config.yaml
normalize_top_k: true
norm_eps: 1e-05
beta2: 0.99
Below are experts of layer 6 (counted from 0) of a mixture-of-experts language model. Rows are named router (the router's row for the expert), up (a neuron's input weights, with its number), down (a neuron's output weights, with its number) and show model dimensions 0-255. Each number is 128 + 32 x the weight over its row's rms, rounded and kept within 0 to 255. Numbers have three digits each.
Before each expert's rows: "mostly gets" lists some tokens that are sent to it at least half of the time. This comes from a sample of Wikipedia text that the model never trained on.

# expert 57
mostly gets: "Scientific", " Website", " Phylum", " Coordinates", " Synonyms", " Binomial"
router:110112126135104181101123163175185171154134128089124106130111150101103142140109108095123127101096111128109145136077083140134208124160091138168139114109119046137117098173114111151125237108110104182160162122128155154101141118137124129116102182168110178100078125079198187184184151145100167098108192138154147173167149091170119106163174103123154147159159130162113131127157168138051109089128148105101165164195142072169108093091114091112169109096118133056120116130098118108072144178138138101096093140139138139102078064103148111162073111123136095120163109143151116132075168102087190119143128125115099136143163120134153148165105132157199091140131111173076155156124088148171125073181170101130123115106109143084130116116078135144172107142046136100167100077073102128124139112138066
up0:106042136116125178121134092133195141141105076129102125089115080077108144125107145119101084122162137110106130097156137151083106133112156108141134109182141150106096099121095151068100131124123138090133075131095134131137112149162146085088136143107147147096182179139159176111182171127103079101164153136110109133125138160090158110111167126144160141114137151169137119148161133127147069112133094133147130123105123075197158063143127128115190116081156203080110076152117079156077123179149120146060076085165167184080125102108112100165103152080085129131154112155101132101120071126101124131148133080126126153166141167061117129114127154123168144083151041080107068137105163189118151047123152170059149112110121154114111148134137151114131120112106170037094185118131200072083127192124124
down0:130147166141099116137116179104130169054139136156062080164177162140112090190148079088141106088187075082168105157161125096116121141088106118126144125159099148137180144206116145209146130154111084073127167124150092124157119126142099141143167125083122105112117105185105114125102125152161062144156126119114133098110152108093164140135134192070146145127086119123174123113086115171159130169144146060135104151137109155145157124105142174140082133145122049144086174157164177092136116128142114124180121130150000130173193115131097113122177127187146088135125090118170129112130139157135151031127150155146110126148127132123057109096096079147112122130117144152151211106123159107098142120099199144177133148142073133137151123133159158161120123143117133138193097124098168095078098128129151
up1:185151136198135160080155119116113153143124122113204096078109183145143107118135110172090124110121135080122164100097087135155116158141151089118124118146113080160135099106118137122217113122092116094150138115117184164137140207146123110096125125190167130149133083168153112106170118117103141112104146152110142151131131082134103081151132128065046093135172162137160124115187124128157100094127089104213116130122186145122114076125106119103152099166079120112169080157127124174120153123157140119142119147185152140094131078161192100130117147143148180062127131164119195102126111138102103091137077076119147126092060128136204142109097153101090087152069129157090103140075113115152136179077142158147133114095143143161101135067128088105129213051130089084065180131131104090158086166122122
down1:130127120129107132169150097141107089122136153141140167171116120180167145113117111044122132141152138129055101158192119054170126071152114130167140067109127164105097150110145156143055064149136135112117147115112058109118088113109121106152115100152118167121154146109085160149142073097091175177121111113098087121086118119232202184125107119124116101187059136100193141127164123135174158156141164151149112132191072163157106117136190142054135125122121096159105107153100113158122107150097124106165164138135135125196101122159092142132120088117157087141201143115094145200144141130162109120103127112152098110137155114112068121168074104119157132127089134156097130126099145084130149135124113161115116093179100106139114137165107146151104101139187139149168056186193203091142109084110186
up2:108043107122120132163124112129055121082103118097087082070166175099146094057067119157129170097118107169101078129162167100112073168159127156144179100167188103098097090120148186128161175090089146168118136127078117149143091184069170117141143136141193121050171144108101160132125105153105144091240110147083143138106116183145157129107119100131130178136106103133108146176094119134117182113108108121202130144169169154126106093086110111195090148144186102125127123100154138125123149145148132137098166107131194111127131165100096147127106095108133147123107073157124157079091121136117145197071142078154142142166124144134169079095128115106098116103092150175078116119170141092117098135082127136151135122157163127141121123103123187139118191151160090162114161154060074161119113163120127
down2:145200170155120130167166157151164153147175163075162137143091045130138144170185107190110118094124143113175113137093153135118122133064150104116069083143199088091161108142085112133125060085086210094084147154155098096124064153113157148105150125186149164107180115135168084129164140113142101160091112132136155154152112089149138107109175135161109127147107118091109144118127132108132132180102099143168092150117131104123069140160031072116122084156159082093147112108120201131069135093163175149126184073120157154146145081114090107104174105107166133127133152172140129124115147141165180134140147079100156147140209148136126131178134125089106118143114081141104116161172144100068142137120063062108147135076131095162151075119136109135132131187147102137133115119157119128191141164160173
up3:128146093121117159130183144110130107193102208092186166151098133179149104132158180168160122111155093143101092147200088162134123141112106116068059137113085092174090141179169141135093131110116090146098058124122111153096115166097119139146147085124179108100147137064101135076142211138109150091170109169099130118169076129118125149066108135078094140122089162154092062096172170115094156160108071136131153088130130104066168104188171079150122134174100125118101142134134117100150123062113135181142152110127114126147096149121095180197098115153187132099134124112156193145145135177075118173090144109153185065092138068111087125091173071171129163166142146154123137165104155147115180132118143126129106121083112114180161114154120150106118116159176094125156095124146144110085124153151104
down3:112146107090145060163142130080117085097120139098071191133152066151119111181088131088078126140070135124133162152146143132127121170122095186145140109128158171127116109107089159132166121112113166142147098140127122105123106118143074162124088174174178133132116133096094105134152115168154154105111160210090097126130178125158167128144085144108173076097194136102105150111148127119101110158227151161140118097116170130104111164146107153114177116089163147160114168142117141158134161127078159126176115081143180139185155179167146145061167081124099099151135113154181113111098153111174135139082094141099150123107139070102150149051088175136065122123051101140209126090145189113152099124138094152178154141103150135124055114126161075149082097115108085076104172147104116124102091182124078
up4:163179075089152141178064115111157111087144144133137183114121144063153117087131125155133107104096079124107101171143067122099148122104133138142125121127188088116213091137129166124126120205161137140085096117131080154115137123113148130118185129143103150128096111145152137101118128162096191135153110112113141104115126084117062131163152198091131117153094136138071141083166143111155108128087100095080154125108118179189094082096127134103147126206146065132201076142105103115133117122222154140091160134129091190147110151155174128077145120142107237113150152095104178120130166097150120119134109136159139087090147124077090103148100175157134136136171086085149121075132090184094159144147151120163148144159114141118086175147151126128149152125094068180150190114141142191166197113140130
down4:105100170161171084114146100188118163172149112123115114101108144143200124172119089144143135080156072156170117132155116111138160173079106131117146117111079134162137135109104118127122129115075092162097063170091147133159140102117078105155054095145158128127176141126139152104082125089148157195112060189130130079170080107135115180125094133152120105060172131120194095128122106122166115164143086117098147147127145085118088114129086129118126097118214105109107118112133101126213098153105157146105163122133174174076086102131141100130133165072160116173096215141079100116092146141072104075140178096099147163142062045115157109155057055141158080103082171160160126135148105118140139100170097102158136106117121080125098114086114107144133087140128106136143118126113126177074161117105102
up5:078127077085111132124073143106171088153070183094130105097161119089194111138172115150090139115179096108147189114109204132143135131130159117131163160097156134106111176127138107144156139025141200076118165111154101140073135114107185095123106179133159095093122118175094190084131175115154138125156119106146104116154134160101094158100074144160164131119172108114160155084127068151161119116108181108104138113150154158089110110105125145161086088168161125118140106118125122076179172121119150110122146083158136159127119096191149138146102109092087082119110107116104101062154184135114173108105119156038162068133105153148166162148106100114135156081162122131117109133105182186143066131069154095093169123114160129208081175127180140087139130139066112089092134134136130177159127144117104
down5:120130174185114131101178164140093144128143158096140152121168117145181103098117139108147148174067180141119108126068138131126055110107106196107084081104137138128079166052145103090106164150158196137140066055157129148140119097135144154119196115087116165174129146128092145095106113108165167136122133060149115088144145122044089145150087189125100146133146168082161131196152205131144087125157134152090107075111066184093199108076112115103145191144178162120128101108126127136075094134130144107216108074119099074148144174118105135124155121134154056106149097150118097178095152137151119181102090124143129119100106111140168138156140074135171121172118127065126151105097105151130180114139179111118075149112119087100116118157118153176132151136096142158107157149126148100114116106157156
up6:143137107092078116129170116134119154150101112152116159133175066145130127121155181188072127132148147142148101118110131143177133187105076079109079082124136165120168131149173124119175101139070148105116134087091129112119097168112151184154101168088134135075120177129076126186076097091170133169140151160131149109121097107181082102180101118087163086188122128105137129131183162134085109120126127157095135155121128195095150154094163112133125141094126161168096147145113080096161137089109155127127095175163109145178115173148100186086023143170086135094151152094085161118118150154109100098095143199095116135153119169116100125136101134100151140117115094162124096128194123148117219183142148103085146137137179134102135098154100050139155125175117075127084069163170143176097163119193170
down6:113114141161125084138118098117165149120180088148192142212163131139150177070129115121157129127159195097146087090137136134127127173125111112082170112112160093137069128137164148115100079121087171123154171141154098153132118144131113107120160106120147109158188136142118174120150104126167126139121196119179112144050130168168138138106152180182102103131111132138148073150075100075142067183163120133111090160161133117110138050099113181130130134032144168126091108168075102112121098075128132141134130131135115100148073165129148121077120181127081126134205080141145127137146074182136110078155144139152116107119090168120131078096096167114137139135060049165129157163129143147148165158119096149171185157072143142082121108072127151205060100080108109098140124143103120126110074126123083
up7:153128096114160113154178155169157131072126136072125105210121136154124099114103068101124120146105112169151104118151117148083119157145105107119215136112128170108138178122113114098129142106138148101106120138176135152115094103121152089164111139133123086142178075174169142148173139144141118087094098054169089149155099144095138168074107111108117200161103070103081084077112124092103152094132143133129173137107129103095106111131178159107114119111066108189135126127185101109114085202086156131158159181109147123167155114086097081167088135145111125133124155158146153140147072108075163135115097135162095160136230111158104113169115135118149137088112156145115144154158109085126118142168177156073156127095145103102123069112175094111140048086158118066093224092157148184183170162117122
down7:134136133150184079182207109158098102100171132114160100143172165128135110114124141100155177151154129094134165140083108124169084089137142097118083147066065139107179130106130160147129097204122142081170140167089149133157169110148173124132116152099114159182109141025115121060094095094185154151159099161148206105145142141054111127121132112095128131114162137157106164143154181122184122097147149110129162090102082125159154111105145117138134064061114145135126138129095150100123138126152087122140072138156150177150093172101118136168055123139139165075127067149110131171118089165181140024154098074169143136061133146094136122117090130093137096119100089161106091115136107141148096153098137169156144154124141150206128063128093134102115102108092062117122106123078114112096135117099125

# expert 35
mostly gets: " tournament", " format", " Prix", " Avenue", " building", " Show"
router:157064147123045135169155163138205186144110153179147095155168177149103127136116144151126129098094109111095121174180098120228089148147116078104161108193121110122084174148139092153193091109170126114097154110149094174070098150106148141145152101057098063128135101116105160133086115093128143146132111127128096075152076208145101155089189137152144091115129090105090172176111135146050143150086154130167109111140154139122069093117137111121122160129139131135165093069089152146092079143102141125143151063099143077191139137106081183194178094147168076168150124102122144089147108129110153114114105129095094095080103112140092117107118130124124153107180127082165129148163158123105113137151100102168113117130140103170073137096147152149147132151176102124153043128142119149116126105143077
up0:147133169101075124051160120143164178146117145216161099113136096078112100109097193121135140086164170128095146143101148117116121124108136099114190126111075155132099135158182171139130166077113070157082104099073155138140177109094116180159135124160088084086138129149083125091083099082138151107121071146130142172046107156126106086142094099159094169187129143143139118087124163103138152106104172055099159130117108127130164115137119125148178125113108149197138208137152134090111132126136127089068132132076118111096190139185195115205085149130096135143132131140110163156156178095114096136121127111102148163178172105140114119074102120149132154094143162157141135170113128171089130140100150142153072188084067135143134154171111116095111077062160124165105126157109108149207137090141112
down0:145131100168146130175203111090127140145138146143081125101175141131086130117091152129113180094162137121146114106152079123054074120096096093147065078143128111093071111071121137162141113136162135091193156107098134103169027145147086123132113084094082132178145083114061182103141166174146084176090171096133141118155135137112148159134122109097172138101167161087157112127107139092139071187144132134140105113100131142150159124064129083067114168183124117131100074171127127175105135113174122121164178197159162154136120164092096154128108106104175137134156111128138112126140169136116113127169133117140134071142063127112147092147083124088160100165106113129112083122103175040102103158149115167177132124036115103131187108089128133096160097155152111122110180098126090077108121199124141
up1:176176143135072169149087117106153148130184141135127072143137172201152114138078143099119167096124150169102142106145156070172094151129100140120036123149121121127120120143104157116163061132150126111146124160133127100090131119132042117088145172158136093089179166099152128075054129110125127152099110152090037155135108116111157166083145123179156108210163148115128118178055126085144159067098113145127114097129141139101090121113132161090150167084132118109155189163130129168156077136142129161193105115200136174162103122101179149089105200181092156190113159101138172127186106128081105131118113150168102072126147192145133151106047146132119132114136190119117154157140126100079139101177154115111111062166139138106111141180142132104137136154137115121115119133124088147152184120124122
down1:111126136069147014157070159095118133180125151113167147043151100068105150095135115162118078134083073141140139124122156107075144097141078150173097122128136139165162113104115163146127205141175091172180193131139081086106121134129140119144115085118162133105110199155140184122124159116166137159108139105120163111171132135114135184100126106101177126129147127089150116093176162143114167175140115089158062140139096123088128122143166134170123092121079133131102115129105163093068111157133109132157103139115159091127179156142136163104180143135135133208140136123135088190060169097132125069110168096133154091146183122136123136100137147115085139104107121097133092121097120107098171165115152151113115083149120070125200037088090163189083162104143104112104117108097150162145107055167150
up2:099080089123126118121104096093101085124104111112133161128146113146127163166141119142141088149105129159173166099108162111098124058189148085106127177117111135145137112158170111112165164117098110109117081129145147106081151097143127185100114092150163083131084140104151108154108120152155029082127126126163133095156139118057182127115131136148146165172066131158166084150116085128150103128143129129133115130123140068066186147105144099104118097133142064106122143168167101124131111175094111182174156137098122112146123117129096145197171096092089150145145211085105059105132140121152136157060102108101164135101154107115107114157060155103180226133116153125139142086175070128212050158110178140168158109063162136141118168193130088118120158125099176174098111140095130071128180123114117
down2:157093142109174095207179170135104150164137176117180171130064117113141152084073144127131178185144153096118114180108116110118138169128159151165125084119207094085196101148093120135081151155184106109080131144170069168153129161143186085097137132103126136150190135163145186123122097101143147188152123128167110153183078105145158124171156139116180075122143138122182107110103163118133171133113146166097209160134149128190144116146153105138153093147136198108141109144060127098111145102185103128115163072116102175108113159104107135127067079149145114137118093146151164151127116181145086092164162109091113222150100110158105115089071130125079144169154112161138138117140124093107144113173105159111146172138120112162132131106104175156112146194154134063144082169154145118127087111146098
up3:147166191114078135141125137098080141118180129128159112107118173172122086118175125052117132088195121129139106097129100187116134132140119116128123091165136094129218140155115101145153102098125173105060129090094138103142164047087082139184151121121123124177085168135138097079130134121108157187120153096160103173195119126139137070173183119126161118120159135105097126125156144076088107121124114104093219116106116098128140088158166107114142158139104097137072121166113160108146175146175145175125099073103137169159129145133062111184119099128140077158104153164181161113163150095104142125077139165147165153118115158128094199167161109164154156122155117150101120052142106152126176074148109174200116094153176118080147173158126131130123077032128129109115150142106126135161144174136165
down3:156151090107143066156166097112136125161113164107140140171103093142156136102118122157096123154093138141113103143119064137084161131110118076117151115091112213107093093121148131122091112104112129156113105131122091144122097161137127185151111095186138153153114105124161133102163127042098082165148105189099176087085136125077172113126103150107111152106101093128163170131118133137121079200129096136108072088148139136208158150094121063151178143078152089091164145111092131168131158155126112169104119062102144142160066168097109123144079074102166114188154083111169075103169108127163136218135130157106061158107128097130169116114168147125139062109171180079062163184131140135057132117106151102135142118127086194139147179173119127082105156138127140191125137111083125095109143134186131
up4:087128114097054089136104077148183113128092124111129135179120145160159135071131102116108119090133149120114133100103098181169195126124175169091133133127134122050131135169159113123086075120141093129122151077109145163124155048135108131130083155182110098099127088126092097130110130120121098159135106121140144148112079119155148079159161162115179056122158148098181128156156087135113155229080158093126089098103113085128170105150098166168081120112137103020113130110153118104096113116097118092164153149145167173093102065151106147094142176091142114145153139148078120180094131175102071137117144121143175139111095104167142144112141124155178096106229077136177142131138125095171167142107109143172131151122076118106083125136084148144076070095102134165090124198158138121155132115062113
down4:086078144131169094082160120136044124127118137142133108129170156054085094160124191087086182144105205101146114079084135121081140106113092126087103182113123117167176142134178119167097107114104202086145083132136129123161101190111107084092128110116095093153126161189157170129139142135098118162177117091144176131149152175161138123091148067115140219138146143121107177102129134104091159072155103084124119085104101156124092092117114102111138181146112141121113144083143196160129095191136156097147118189102141134170121124160143138158139081127129141106085115121148163017106116144150134084145112112107111119161121152106102117091079104137121132155127169085104110134095166162224122157152109093134160099149113108154136109140144089173164080136159115125142108080135108178152160212110167
up5:094083120119124123103091170194169070174126176117140108104169197173140142148161136178176143138097106104162100106149161137088138103124159059113153143115163104124169129133119151139119147106124151143201073143155105104159127070188161095148108119109128118161135106139176096099089113141145115130115126112169134139110137062119091129048137136147164146080068127070163178089125135084178176138055140095136181145171132116102101126137103097045125103167176110088132135169114121144159073106084141102127111165097077221173149167139085144056166149175082105108125142146093150127136155109183174152099134128135101181139142106148128113101088114103121103109127122134153156104110103153121129108095164114186160120156127109133080085094099144083107125144090186113149140219101119080052131123146096
down5:159186127098094167111132175067178139110100125124093132126091147149140166104136103134164133080153125100126088117165120051215096087132114153142096150101110105159102175102108059079156135126068152121162105141108106140125146137104071140098112131159155164147144092165108093078139113148154174135145141156140128141150129076104135141191163161128118113134169135106159164128123160180138143072112066125092119090210103043161184144115123177098077156122147143138130092105176106144128116192148171126137196089138126135086125090183097085171111127145166097103052132184105140135111138128111102084091115121100136195113142153128148124097140039135151117088168190176127095156140110126114158141162083158171069165144149104120137129115125090184136134119146173139123100142111120201190202115126123
up6:185154198060110124132149150130145094108146152085090195159119051164136099096081138094080115148123182130138178176116093108167136144137102145114090149150108106142070167102182166164122120086108118159079147075067105144141123115159190150176083112088093080104146194088084129157158139108162114110075099109096131162146146096236115151122148078136113135117117124080146117132135107087083158204121119151151094133143117113094133101170098058169124138140076150144124174086120089112134145113186119126151121121149101104100126082127152166120117117161134101127079133195099129101103114141113102161166197118108078160133171084130152146144156142109141165143130182129109169116082135155136110153128179145093159136180127128070109110150082106128152090097174138132208123128073085082144063129106137
down6:181154166138104141088132176115104158098136092066097147069060121093151127122193157153150172182185147101127173123139156176106145124081142089128209121089085182136094113100075083118124184127167133121144137131159087104143142110140136112121064175109161126135128090186107146146153140128111148166171117154114145059156133144088095059158101110125134129150058178163157116136132124052050148088157109082188145126124117107143124171095103145117108139149148138121127068132146095158126154097127088116105186119138102120152171154123123120147105140154142100129180152161164081149198137094161087160093091169128040043141120090101131118202067133093133102133130131138114140118175115073143123164150128120154098123065146102130118112123147101139158120070073087113044114099125146146140144141134108
up7:167234089159133168161128110122109100188152180118085156086134137102136117117136195105129102113211067097140164092152124157084120150126116106119168130084092157189130057121132071093148130096082151104122114145156051091129138160169129063136146113176166121090132143101164102087154111159128086115106087144210121114164147148171170137162147100115111194175110154125128165110189111163086148094141124140098075139134159096183155109116129095150143141135131165069132139137165140093132165138139174119082134112142135124131112176136148128074184180116090135113211108129121079111184114146086075098094135159126159109167066133119066150152123122119141123100117104182138168134129097096211136095162169078111100158166141117139129143152148173120135093115149123170070125110150182136147105135116165
down7:102148098134113118141060108175209105180142127099104120125122072143119136104104069115079133128107123152150103185117202150090106090158148175201137103133095132096154106145097073178041105152099150109040120088102115152130125125129104149125114150122142083166194108139136162128125162157128133111145122134103113183108165151086111181072106177093113171098142187092124178130176151143136130126152131114156124169058106174132176096123169150153109114145096150154120117093088144124104160102154090080127109093119091088185130116123087134104075152166167132111147145093098169160079099071153150123089143144132139189091157112116167104139180097191123079139140149146127213119110135095115141108106197122101145094071155154198105179105136140143154150110154190087109168108118073125120167117103115

# expert 48
mostly gets: "id", " •", " Clade", " Binomial", "rid", " Genus"
router:141107167164197136111113115127130141182123161159155163162142078118098122152143136156121107098166142171152171096140151116134146156128106122113119067157150161157119120112157034107098110206130103117131135163158147142138138142089091144090156140127094074162129152126192118166166101148117151160197095143182048166094133074108112131136098151146180136127159112148146128130124163134105091149114129083114155187128088165123085101103118089094104147125146148140123164160152163148056143104070055104069076162113158106133174114132056130121119106130076112173122148158073164145075124089104111190084117121122176179124179162129170134131100142144146086110058167112130179126139124074103079073101114118064137134112098126177083137113131164155142114154034108126171137088147103181123094156175185
up1:103118134110171118112185174091218149101067124142151169148170115129075142104166189176124121178125145120110117112106150147144103106142057159129129165147067193125100151147130202135104065151074176099101101120136144090100119109108113133152089140114117112072117144180083100081155089163115141062131089111148136124087092098174164160105117104171083102142162114092134144127146133075141128197123143088154112141142147129133077186111102135108148082177156086109143109147084128194086129193114135141121147154120120066059138158139172126143101127093099117150168115133170124156172129028156119077149143142123162125135074125149091122108086144196125102084149162102130107108135130108149150105137089068076198167158147164149152101136121150155176074128117166136126145109111108198145084095092123
down1:079122143142094135154089097112085100136127138169108110187149108114172105180086104084126154157085127096118122183114238148114141178142149141123107159132133123059132178164109134095166138124158137124122166096108169127103136136142131145106125055115135172132141067174064090140159160112136084123187125155098110155127161159106146110145163167166090154173096065118114193181140151144143135033141141176144102142079164112131120080164093082120126060155158132185076075092182095148147084104161105087138089132049148176125126124132122134118164073175096123137096107103133120121091113177100100150105144119145132141113132118150097116134152153070129126114145126092134114119147129120104167121142088117148060134204182117117088104174129131114129163115187122107078066075192145081132115067106139
up2:155217141171152131229147181128170132143149104126143128134129135146168136100151139126135170176106163082180128116122119144103158161105155161132186110100141130117166134065135082163110105154157139154127155099114135128178115184184074067103154086143076146172125128130165143102060115144163103125128138168125078139118130132137198175143110121130156116173111103080147166098132101107085133139109159133102093165131126137102110164091155152157131098112140180156174089144076163162149093159156106162109172143099106128140084118108134186181144053091093179127171088071122206125129136142122071076140146205121167142160127100162056117141128115125081043163161112167122150137153132132106116086127115161116151075153114071139129206131072115177085125058162133108150097114137119095127108134141117
down2:094131106087072183054125039070082127163132165145149121091149176123086158126113081120087127105119062187019134101134126104193122141187108133146095135155110110124153119182161143226154145100126163087109165102124140150134104148116163143107130133115169111124114086142108108148148136152126102170107127125037128150064157085128042059098176129115160152098143168119154140117118139114159155170174147095126144137180182145125074074133134157116067158174107162080160119131120136118109119084126150145147154113082140111132165109156132149071112172144138099166125134156125161102164135107122105093099132122135098112113145103128137094049148142113102154123121099149136181107134088177153107125137177119172120172104172106126138166137158121087132148158190118048155138081154095106061105115142115
up3:151152153088073119150159099180131163110139152172121123121137128158101092055156112144138136121122181103206127097079194121174099148058080140140101090115084115165136140096149143168147169117120134119162146139140153180128151080141136132132096128144134103144211131098088138073146161135158087116109097174134060118138104086146154098135101155117100149118168063163119145140119180117109102102130175116126119145170156079186127105165130105163168114134131105150161153161088099085144105139179124163131140134098067109142145172136147154127170129136131081138084112113160194133131114140050126086145130159145103147119133102086139141087089119107174122051116122174146187128129204168090149137168077188133148073215135159159148174148030039109101138133143121131089133138113137085097117134119187
down3:167154129146122199109109121116121160126168104165148151048134060156087139122070093115146141136107112125096155162117140182151124062117124129079115153103109148120119165165126141103102140152108111148168068132125132117146156192058078133103084091166124122097097099163095129080129099147133090151086138097112093111146073112075165163096096154131077112099149117152155082098131112109117173120202113153140055106143168101159162161146126198149111131139167103071161129102066139125143140067107140167137098141148136118098147113127179136074109156128148191118099126122111193094107192134183122102136157022160131076162128149144117134136175113114137205173192108170124069095138130097120138089086160135130163122085129158131174102107075150084131143184110143103125155139136087130157174194130081
up4:160107139148120095150189138137060127129112057163153143166152208117076103133123129129144082210119126121170151085120122136162172122184150126104129120092078121150088114155100158070131119140054100197120125081154089102100154164158080113109138105227136148109126133128127131124152133081145123120097121120110101082109122115149100146119181162161139147137129085127143176106151149087099135170169117096182146132118106078112103096150140180160177127123087079136124074118126135074133099162105136098075192112168128127128118130114066100126157127146163099119095114138189137127097176134124124146202156169161165118190109105104150094118157162157106174095106136117146122196194083175157077134027132149103089146200187104101072132120116116138051131143143151171136136125138109120146159128165151
down4:165130161133114157118190086152070174142137159107136085161173129149139112125176112189122106103120152117155123139151091128145099127146138094152117108143083162136133115172083112147112078100107128130156088157117143152105143094088158132125143078105154116178152129102046137131099129141118102109166130096098129118252114125128145123146137029171169071071131064070100131149134111131135105129120102159091153184094131107112084163099115161107127174156135138168145130173088114046202146093100131125247130213120155131120179149111072118119178140143109098194103091103128146143157084102123148077126115122098146125119117184074134127089131152172153144106090143167124168105073098122129116116120104089103131176096178168136107113119172086128162137067133125117121101156094118109055148120126088
up5:215123196099151081155129138150089149073107170157125130149142116125134136136150114107158110188105114141118105148114134098095142148166145094143060130182165114180099123130116160169125161121151093123156104088120141185169130139214166104117077114123120114118084117083158084095092098167135217116155099154119164125108100176158123144168114125109101165157102177065076072168140122158095089163124153137110084100125141093182190124107111163130079149133160142190138127117131147096144146105153187121194151138086079083151165142181170078159113118159130104144205095130117097167171127190088149112116114078158148128133082142103178161122159111103168153068096130123172136103102092161206173105124139051114092134156146110124145131116199167107125132152106167114109128062120104126094135102128141
down5:167167117140154164104149110115105107062140057140119190107091068147104125124135127149173198164096180110159132060107158168151151163102118200149180102049097099043125067165107099092085151154109133112133109092110118138149059100116143136116076126174115152029134131113102163114152141079122182108116098123119150153059128165137137114122163158144117127115141136182156175147103143119139145021164117109146087162125157121057080137102102150150164128167152100155149116145125166118149098114126149169107133156110071143091145139155132174174100163122117147167116103101149130121115140137119164148100149125093170108115191115134130150091151150144144080150103104148078134129147168158129142163094248144113122156100104188117112124107101062130106110136149100143090148185133111163121099102109084
up6:147139195154119066153134165094099134102166129115124088128113121145084153149129110203153134154120137171116174121123097142164128115191116120122088198114136121156146088084119144007115096138094145135125122084108153148133106107097118111116119106181189104113119144146212084090113108092152094142127149104099146152151130134186156090161123138104162075156135098171061151097172173074125138124106128183096089179109104142139102181080139092115114169161154127138152136190125078124132165088170125094101055124134140144088116081149146158121108151120116122154159176128116089130106068158122194095136089133100128107129176121126126113133133105124087113134147060127149218219153110118084167112112126130074148129059116151144116175041187092127145103112138164160143152172081169149127135111115115
down6:141167106172157153108164142093136102104091138129112089153152099092126134157151156091096065072215151177174123123060159109078106134155144151133101092139160171129128158171148139188133125168114128164066137136161090110119122141132088125131097150204126160149104160106085163167122099150119124178139151159148107104145149116151117203119156137071167188143170097101135144146094120099145155140150146169096136121132128085136086128073126178116094112117132117115138130098104143067151141138069132144108233134110128033141117116135131122096142043184112133152131082153135140090129095144163173148192193131119194132162142090042122127166104143161162188169108152127124164074130106096070096118103122142118147162117054096103130114102097117156170050136113129141155128085117128150098162126159169
up7:075133142128124123052080198114106159140109150062128148117030159132132107074097137061130086167170122176078155085176132151164184120133107136129167122126117133129092126140140071130127074097160126086073125093130199103137135114152099134137097147136138117177154107119147075116131140153145112156094084116154126130175134187158131195125169169090103173083125139131085126139128104101115130129148098167108150123077117094062096137090132127105163120155122065169151141168112132116097148129125050141108128143147175120140096155071134158094138085087115116107092122096148098105088143141154161149060163078178126198064126147109120105134121157150126091148095112109205126179089185148069152085198178146130111101155134141093143113154145155155138138047162176130116133105071119166071111126122110
down7:110121109081220099140121097119040118133141119107162088124080147147143190170077164110098133114091171165141130098100148063097155143146116134097142179168084078088192111063078085102078132159123202165112163118170156090120141142145147108102162061145145180126126108173162121118122170123136126174174118121105170171140114104150176074156098087115042148116144107166166116121114096137072128069177124111171075167167148098148074155136124153095116118118132127125149162088129156182159133076169124120090067139122077122137103143161119117148116114102150132152129104187127127095132127140136149147134108185138135113151102168125126207124160101138125111100057080110085094104071104122147085163109128091118123121186123161141094152078151124159140119190108181161139130115071160078136167142140109
up8:123109081122092158126104117081110120113164145093159104095109120160139132166083110132196089193087148161151135144102083134102115175150156085124111086127115123123134095159103123148087102120128113148199125149140142172165151134138129124135111139105123086118153108163104148138145126138138110136050092098121174136148170142145104113159097132120101133171200113085105151092129186159125043142123152108103149208121081142067151090115186151108086080129140129119141074149081092081177159168137177139217152114067108149135110120093133073139112128116137146118179121108153152144145159143148121100160160149117174127147037170163131192096099141122176129144163130180169084055096120111090169144178081126160120153177154082150080123112156156128063082108099079162123102118110174180136178082088185
down8:116124114140126129084146168045127068117113107146081105111129136135123068067114124120153140129189122095130183130144138128142129096155157157178150114085160101128110185099217159103130106185142168112150100073167141112158142145082105079108106103069120105105124177160128128076110088185094103130100107144139143138132063109153123124127144185033079114146057155109169133144104114185105171116131164103148114132111121120171167189143134125094145164136155139175130087150124183165129108141100167177054138151175157159078088093120096154131178153094100149136088153122155068165080153099088166095121124087083123058145155141201156062144137069142136151124125153108156103126149089102120151140112094167222121089157156095068106133078100130103153127127109163131129128118099136102142095128120135